Weights of a small mixture-of-experts language model, trained from scratch on English Wikipedia: width 96, a softmax router.
Below are experts of layer 10 (counted from 0) of a mixture-of-experts language model. Rows are named router (the router's row for the expert), gate (a neuron's input weights, with its number), up (a neuron's input weights, with its number) and show model dimensions 0-95. Each number is 500 + 25 x the weight over its row's rms, rounded and kept within 0 to 999. Numbers have three digits each.
Before each expert's rows: "gets" lists some tokens that make up at least twice as much of what it gets as of all text. This comes from a sample of Wikipedia text that the model never trained on. Tokens count by the router's weight.

# expert 0
gets: "\n", "| ", "r", " ", "ol", "- "
router:522477468527485482478497484482489534515515530430509476502504534517474519526437465450485500492473518525524475528525482509518499507529468488454514485487489495500559510530488480476478515484500472471485475501547525481477477533486517495512527496478460478518507482543491526464500537504475492462
gate0:478476499509456477504516509552497490519527524496551527486423488519461522517481534448543503506490521508505504491491482528543567501504491469487489503530532477513509523492524474497513501466541453469519487491532484472514477521504490538539505482499494460514486505470515515485508496518463497509
up0:487466469527497484530517501528510491502484500489525529504440535478524526506482506469527485504524505497512494487452514536538540519498487482481526506528495463489503547470527475536538524502543465477516479481529546538513448484512470513480476533501502464522464523489465464515494494472484471495
gate1:529514477549473562534491500545506492505470500441486517479502510506535480502497491546504516491452494483489534511533474515525516476459510505504487502468528506506464509518540488472474490476491481514515484494490486528535475513533437490497485501522528457472450515538528492504502516514531462500
up1:505533473545516501515494517508533479487501537459450526538468526484556487497466451513501547506498519485487505504500517506530524511513494487503526494466501523525451499486470468475486485499497510537484474448472537490523478495489494493461510519524518462434488502527484476486474511489502467458
gate2:504484446510502457490533495491572541495482486511568507527483512485528523484478440491489476476496506533511523450483463539514463509455514496500472505475482485521489524472509521486494487476519501472473501465436517480523502490498504486521472500509493484466470501513484508494487539462488491504
up2:515478477519462453544548507523569516540501473511546481485477515492522488505496468501479474432510516529527519463494487551528516478488530472492546486484484477518511505476529529500506450473503483519502508473499465497511509508509488514515480461513484471467472503482482508496503510462465514506
gate3:476514517532487519494506470535459529484506509480484555514483530486476533489462530498497498478499531467477502483514480534491546457512486517498525461519478519520546530458524480476532465452504510478480484511497444495482556504470486483518486516512495471509479486488498471435513511497525506517
up3:491500479522526502546571502488480501478515472489503547486494513472481481481506499491490505506501511515483495456512438503504543477566509516544537430518460498508527541478523462482502491498478507490512480484516464490486558509482518494503470499545474469507513511483513495485493505509535519507
gate4:501463468527478569534497478506506475482507447490499481487525523459484476482490484502516532501471519492484474527530477480538472455495501525508533495486515488510555456503524517481474471521501470471475510503509479505573493485502480530523450514504481473498470496500528452493503509487512492538
up4:460439459527497531495504507553483516473525467460505517482496479510535496493477509462531509549499514522491470522489507512495524475500483533500564486467528469478520499504478496498467521497527486480475543472507523495531530511532487526516477549493539487545503499512535495518477498536522520513

# expert 6
gets: " | ", "\n", "–", "0", "| ", " "
router:512510476483530473498476455495464521489470447512479518512528475490497517503540491469489498505524544532525478481534535519486482484525476479505480501527545549517481491544488546496528481503499531456456466528510537497486497532509480493479516549484511500522491496537464500501507508464453522474
gate0:482521456473456549454509506533528500512529462522498507489506511495451531470487491477511488526525527505478528485478492522513557482480502459522497496518550455498451534482495515514473511565534487473532465484489489499542522519506482500520472468474498521489505527487485490523514501467507494491
up0:455515485480475502471507520553479501499510484522498529521519517495492568474479552448530499508523559504518504435488519530502531508471522483491516488500523456530495509505497498509465479521504533494526463482512473484535522529503495478495483491480474489491483515448482511537539484457512503503
gate1:513510479511502475439488516534449458531513496500520488500510515491520506500491474464506476492506526467534491484564495467501524481504524493482534472481492496545481467528516529512506446508510516504486528489522468496536511518497485530458520506533476555434496501475497473500532516500465489534
up1:509514475527503472471513492535490495481550490507545479500504498457503515513510502465544488487548524494503506520520457511524515464480504488516540452464497460526486462510512506523492461497534481486515556503479510484549526488544486513476525500540468532472540511469508545508502489474522483516
gate2:486447474479537481567517481451472478529514496475492480456530474519531456521508463509526494493529523527515494491498495521496495521515502519523527467492510522480485520494503515537532532547485459485504459452511509507468485480518471519515524514484490529531535554520498479480506536505488507481
up2:506480483494518490565480491504483495508525460466497506454523495502496462499526524525512498480504529503501528483499537519500491540469488497518499483436522508443489482488540481537526509524507443504512504489514475534517513484501445530506492532500515507504531538487543438515530529518467502511
gate3:486494485529493534489477524554489503443484510507483511475480514472493498429537527520524533482501503524506545475509482516494460481476513482476509495479507498502541472496498483477456485459548538471506526490515532488543524537503494481490498498504482491473518504529480532497526449462466466519
up3:497479526487498498463457560507516471482486512496475488473515477528531483491502522492528504471476506515513546516496469558510503504463538566499538510503562485530481503500460493519497479467505518495481532480486518438488486524530477462488553494477503507478510505536516501481527488488503493472
gate4:486500484481490539525567490488519478456550469498460506500546492489482521496569493507518504521549506484514493499500468497526484469498518513526483491475505450442494516498543491484514446519531506490529467533552503511534496482530515501487525498508506484493526526487516491505491522503536471510
up4:486483482502529547483535510497496490459496464507479498516527458496474534526567483496482523466499494503516492493512468467506494429488494507544483469481524483486494535492531544495524462508513526499528483528547532489559501518529492491508464498540517547470488521524511499498482509523498503525

# expert 11
gets: " |", " | ", ")", " (", ", ", "2"
router:514514514503534469500486507445510496481525518465525473539541452538481493516490517505466553507465509538502495467491491498483486486524480471485500491529515534514487499523490534504506470472536517461519496521532494542486498513480520523469542518520492510493521496552484519480466428519503493543
gate0:457536510488538518512527558466525518482508499500500535491528507469524496488546519482501515504512497521523547471487473469523483463460510498497482499481512528548493470469582508508521485502500475488484549512503508524460524494521499521536496530524536494443511506486499495482484509462505476489
up0:459541516488545479486531526512525483501496500532492512481533517503502495496512521480489526444514539523494542485461510489526488490451490531519492486515496478525476440492562505520569504522515470476496533482525493506482524493515506487549505523531527476452498490476485491508491465473486510479
gate1:457483487512496485523485457528563480519476511477528474519488533481454455502479511515517536442466507497472499493507503487470513512436502525498523525502519472528500488517534486481515506477502487517522564491495518499570494463467509500487533517513497506507487475495504492516501466461458489495
up1:468483469501477503529477503528556469550499516475511472500495509491499450510480481496503543448484502537438537528478500519476532521464511523506483526519499490541477481506509518472488479485477477509547548497527506490520496452473488499497532545535497514487475485472500497513512480455474499493
gate2:498482509490504505530517474500557505509487503494499518487479516473533500455533449474525489560516517477483485495534515500505495500445510527494509486516460538509464484475517505526534515471509538520491561465519504494559512471515530522485536478523481504469507485540514477501453486517515478470
up2:488465459512492521507519494506536459429504505545484467487437529483483515517512500484532462480478523471498478481561511497531501482446498520524505484510456540530497461489524480485540505486492514504496562486490503482549484507512493529486505494523504500478520481475501455521500491495489500501
gate3:498509456495480486483515454514507514493501482526505496497453508484470495472515484485488488504457469461484544522525548490518467462510549514472500454502510500487526473514487482514560486487535490473509478498499520517526467493489448507453477546522493489511497531454528496500492530490438496525
up3:514539488480482469490504464468522481522489525518527480481484474479453501455526490487473506513473483473441538541530512523544492481501555527490485463483547515494497492489485478498536475493531509475495457487525505488508469496473457510461462545499498488515521490458516541499501499492494494537
gate4:435493488471519488499533452509524508514483538479514493532474472497515495464488487484506494482478503511513524474501504495490468511531530533558584473521494498517531526514532476530493441509543501491496513522466529474498521487511489539475464489478483540507510539486486491510479509534517492491
up4:489500490520499482469498461501508473503517553486532502485481492493486510448510529492501489509455495503544513483537535536488495484547532516546586473509503468515522533506515483475508479483527516479470534511463498498493513506464483492469477523488463527513523498470493438514473527527492495507

# expert 8
gets: ".", "1", "2", "3", "4", "5"
router:498521491490478504484515469458488520468503497472470489515503466502489481506459466484511492508517453466462497514500554500479549534543510486470481508529505517486481506496476547479492462504500499554466466514518465482503493500490503537491520557492521532530513496474488540461534454538526499522
gate0:482482481480456507505466502534475488510446491518487501500499479451538510431513501499498490465516503534490523493459530516534520511528475488505525505523474468502528474536481506450503523485479535458534505542474478494527531495524494500526550514539472482507527525496545508516511479501499469479
up0:492485512486451495503500474495468500494468460513485495510521460477529481452512472482467535493540504538518513480455544537524507503523482479514543506526522484482513490514493514448493506466477538453542503529501462441517533507497503486537525498496466485513510521533540481506539485484514503512
gate1:501537485542494499528505501504563483491493480552466512486487461527492491487497468546567502505523486480478524484480523444509460474435476491502469482489492494541506539509506487517461510491530505496523508465513520499542509501517512496477484496520462524525527521484488525485502450505517478511
up1:481498478498503503526552497505538479495496467518483505447499481536511495470495482531537505511518492527457462480498508455518473454472459510500472464502509469515489488505491499518471504510569501487497493427512512509508540520535477491479480499501476519537512529479509534502514485505484438534
gate2:490500501515523524503511477498467528490482501486490522509496498481525448503485491472526513482490499466496542509527515504517516530502488503483525469520474482508474553457521505514568486471547486507496472500549491567477473524459497498464528497479483507495512545498500523554455500495454479464
up2:477473512493487504492496480475483516505512485479499523522483492514492464479463519476537463521499503511466520513454522519469466463480479487487494505487498505558450519494497542493530451449466519532519489499509466530477471510466482466519500537504491512486489500581490515517481504450484489465
gate3:454505488483504530493476536494504523501522526485483515483442524466532518541500499509508464506564470470529536500523516505523516489521550506561509530487509446500479493455498493504510506509476471518487473500490475528514486485490506503501488433495506495466481554489503492512507498493442471490
up3:482500481476528511526486523492486504499469539465495537478457529499522513516522472498517510486549481466565509493518536517522499486518540511568501534475493482486492485514505495511480517504453511512521495504491488537509481491519499506492492430495502497504472547503519482471502528510420462492
gate4:468515493536505524468543465547581491456506528539484489468521468480450496528509520509503543472451491548536545521498508483539501514505504484514507505489524517511478501485511513490505531477491530533503522472510522476570519500501526492501507490495499472524456501492498518497486513508506497506
up4:462521504509483522468527469499509564518546541509471479486499501440480483489489481533475529466459516527494556491502515483534520504491496484501540493503525524500427484487511502483489516485501534486515530492502457493521523507522491513516508476498493492484455533498496524532481464504486435510

# expert 7
gets: "\n\n", "\n", "-", "The", "=", " The"
router:498532473492539497492472483459515517526462514514483508494510503484433519543508499508506536532459453492516488454497531488504488544472480552512478523514419521512486501506502489508515540531478518512479466503511506521508482466518517452502498484502491520533506497476507509524553530507533496496
gate0:482510510523503490502505511482530495496459507497522501513498483477507483493526551511510528525522509466506470502518453415485503516478487509494554497505470493495539506458450472521533473511506474528489498497512500516481520527494514496447452518507532476513493509533530466512510499541438496454
up0:499480478525517501519508501514468489510480485531496505530502503471535476509490511489542557515516504474492524492460474460484506537445495506485544508532464433506554540484488466490499470521474489506467476476500509522515520550498487512478494491531564497520503490525535480476519471520496524485
gate1:512508454512488517496507481481448489491487492507472515466514502516527499507462481525501504493500484482502552466499546494521492515533507480474516530494490499524512487478551536497519486526513432522506502470482466511521492479505486497542470477500486477577432510491517442497487523472470503512
up1:482502473532492525549494487493470502496511509495475532482496541509514484493483529504546528516515468522492524512501497506531539542470521508498513495521452500539501541523551487510527522548513451472494501451503501494524487458521485491508467520528498438534435506502495484486511518484474515528
gate2:542527482510511489507495485492517515490450475516519461531495546509539456494504531526520507481513576503488506486461479499516498526505520534455469537502529486459525555488449507511502502490495514472550515518520472492517492468521514526478524499504523497501537512473487529501541492485543482501
up2:518475464536513498468477514501502492488473488505508491498456561489529493450493543466531504458534546457486496452466502487525496456523510517497478522494494502484538500495452471528526486470525505479546527514477500522522531473492507529479483501503476517515526538456492536484495510482522481487
gate3:508497507509495523544499513453493502511491548525473551518486514500443488483466526505503559491530505542504523530535499482520523497477512516513484467489461483491493501485507489523491543564506473491478497490489517496521519453452440498482543484499478475501509518530461503479531476507525476484
up3:529489524523475495508496507505519519527499485524454520482533499510460478491481538502489562511543483507466515538507532520512549461480507533520477499468484484489510481474523479529496507528496466504481526527487462470513525457509451466477519508492484494558510511539499496542516472526535498460
gate4:475464468506491538527484504511489525554472519473473497463474494475502530479461525463509480481444482475466519490469525520531528519500530497506490530506508516520504522505525531475500536498539491456498533519503464458425515471485489488515511483514481499482503558475502498506513521518509522528
up4:494461479482489506480509505522455494550445534463504518461469481479519529489456530445523474513482493488505495488529517510512503523478497504487501564511511507546471507500501514513518511523501530467499519529495501454444525491512485464514525454482457522489524525495533496484519490519474496461

# expert 3
gets: ",", " and", " of", " of the", " |", " in"
router:500502532478506482480553497493507499497510472535481461484528460510534478508487452494491460508502466424522489487531440448523514535500496527491512491538528470525490560494505473523536485509482527484508484530454513509525489534475526493530512443489500500487504506498495509483502494511516492506
gate0:505528490542505493540508491504489501472480477542509498500487511449546501485525478475481539478523500506492504457504489487511514471507472494452549490520509511537492472522478525451502497437486527500492482484449508501523520497466517504501530507515498572514448510475499489505514475470463482459
up0:495489493517499502556509496527469533442474525492512486528487500456529519474521508470506517486531520492517498457463498504536532486510493503494534444517545498515492486508495502449492494446467481522495465497469517458533529510494501502520497514510463541520450519486510489486528488462466521459
gate1:484500520536499510550480517521477481478481466501486455502443500522535487519489554556506518502513501483492519494521465513514534499578500467470475494497468538474455481524523526508498508506530526490482505522458503480471495486491470505521512488494516489492510485509510473509520498446466512446
up1:483499495502489505528477515533468459503464413486504452478457537498533472528501546530519507492503517501532500516553482480508512512511492499479499515472461528486448521451497538487469500509477477501498487514495507534487485479488501522505521470463514487494492496478477494521541489458469521464
gate2:496480496485511510534508482519517496511477467512511486489522527497472448458509509506561509516528515510489491507465508477558505452495503492539537466469514466538491521481522504478478533457494493486519488501511493492525490493516488493501452578529496462483523538482537465501524519466468499474
up2:516490557482487482516487485523520480526480498556511456490526540517511444474499498487521501524526501506506503510487486463574524491483494488512501500477544442531459513474510529482504503491493489518519489525514474505543495514476505525549469516503496461434517505496463477493511487482509489465
gate3:478520461514461494493509484487466488495468480498503514506489546494499503484490497474515499480499509504494463455490479530546548484513552477480541440491495495511541542507502506528535539510480520464495483509465488459506494460472485483552543526486526494488484546474482491505537478514511462485
up3:508499493470470507502502474470472484488470486512505501529503544497485474477497482492521508487511490511496498477481485521532573496502524513460532495500493459541525563524481567522527509528479517489493492531486451457492495450460490493541520529494502514475513555496477497492521466509500476527
gate4:505473503457492528535522498511530492543473451528526526520512480493494510480468471500492504477492467495498510495502501474506533505469502484512501517507503463509493503492547494534506470545453515561500504506481478514513470481460477496541490528524498446489464547517496501488503570531493545528
up4:519473476453499479566487513532477517547477486484484490514498469499507508501481497549491504470476532508532452513522483484525491470504520501534496496523523478499466478485474546553510497546442523516518508511490514502489480490512502493496510477504498436492482542554472482497510536480473487470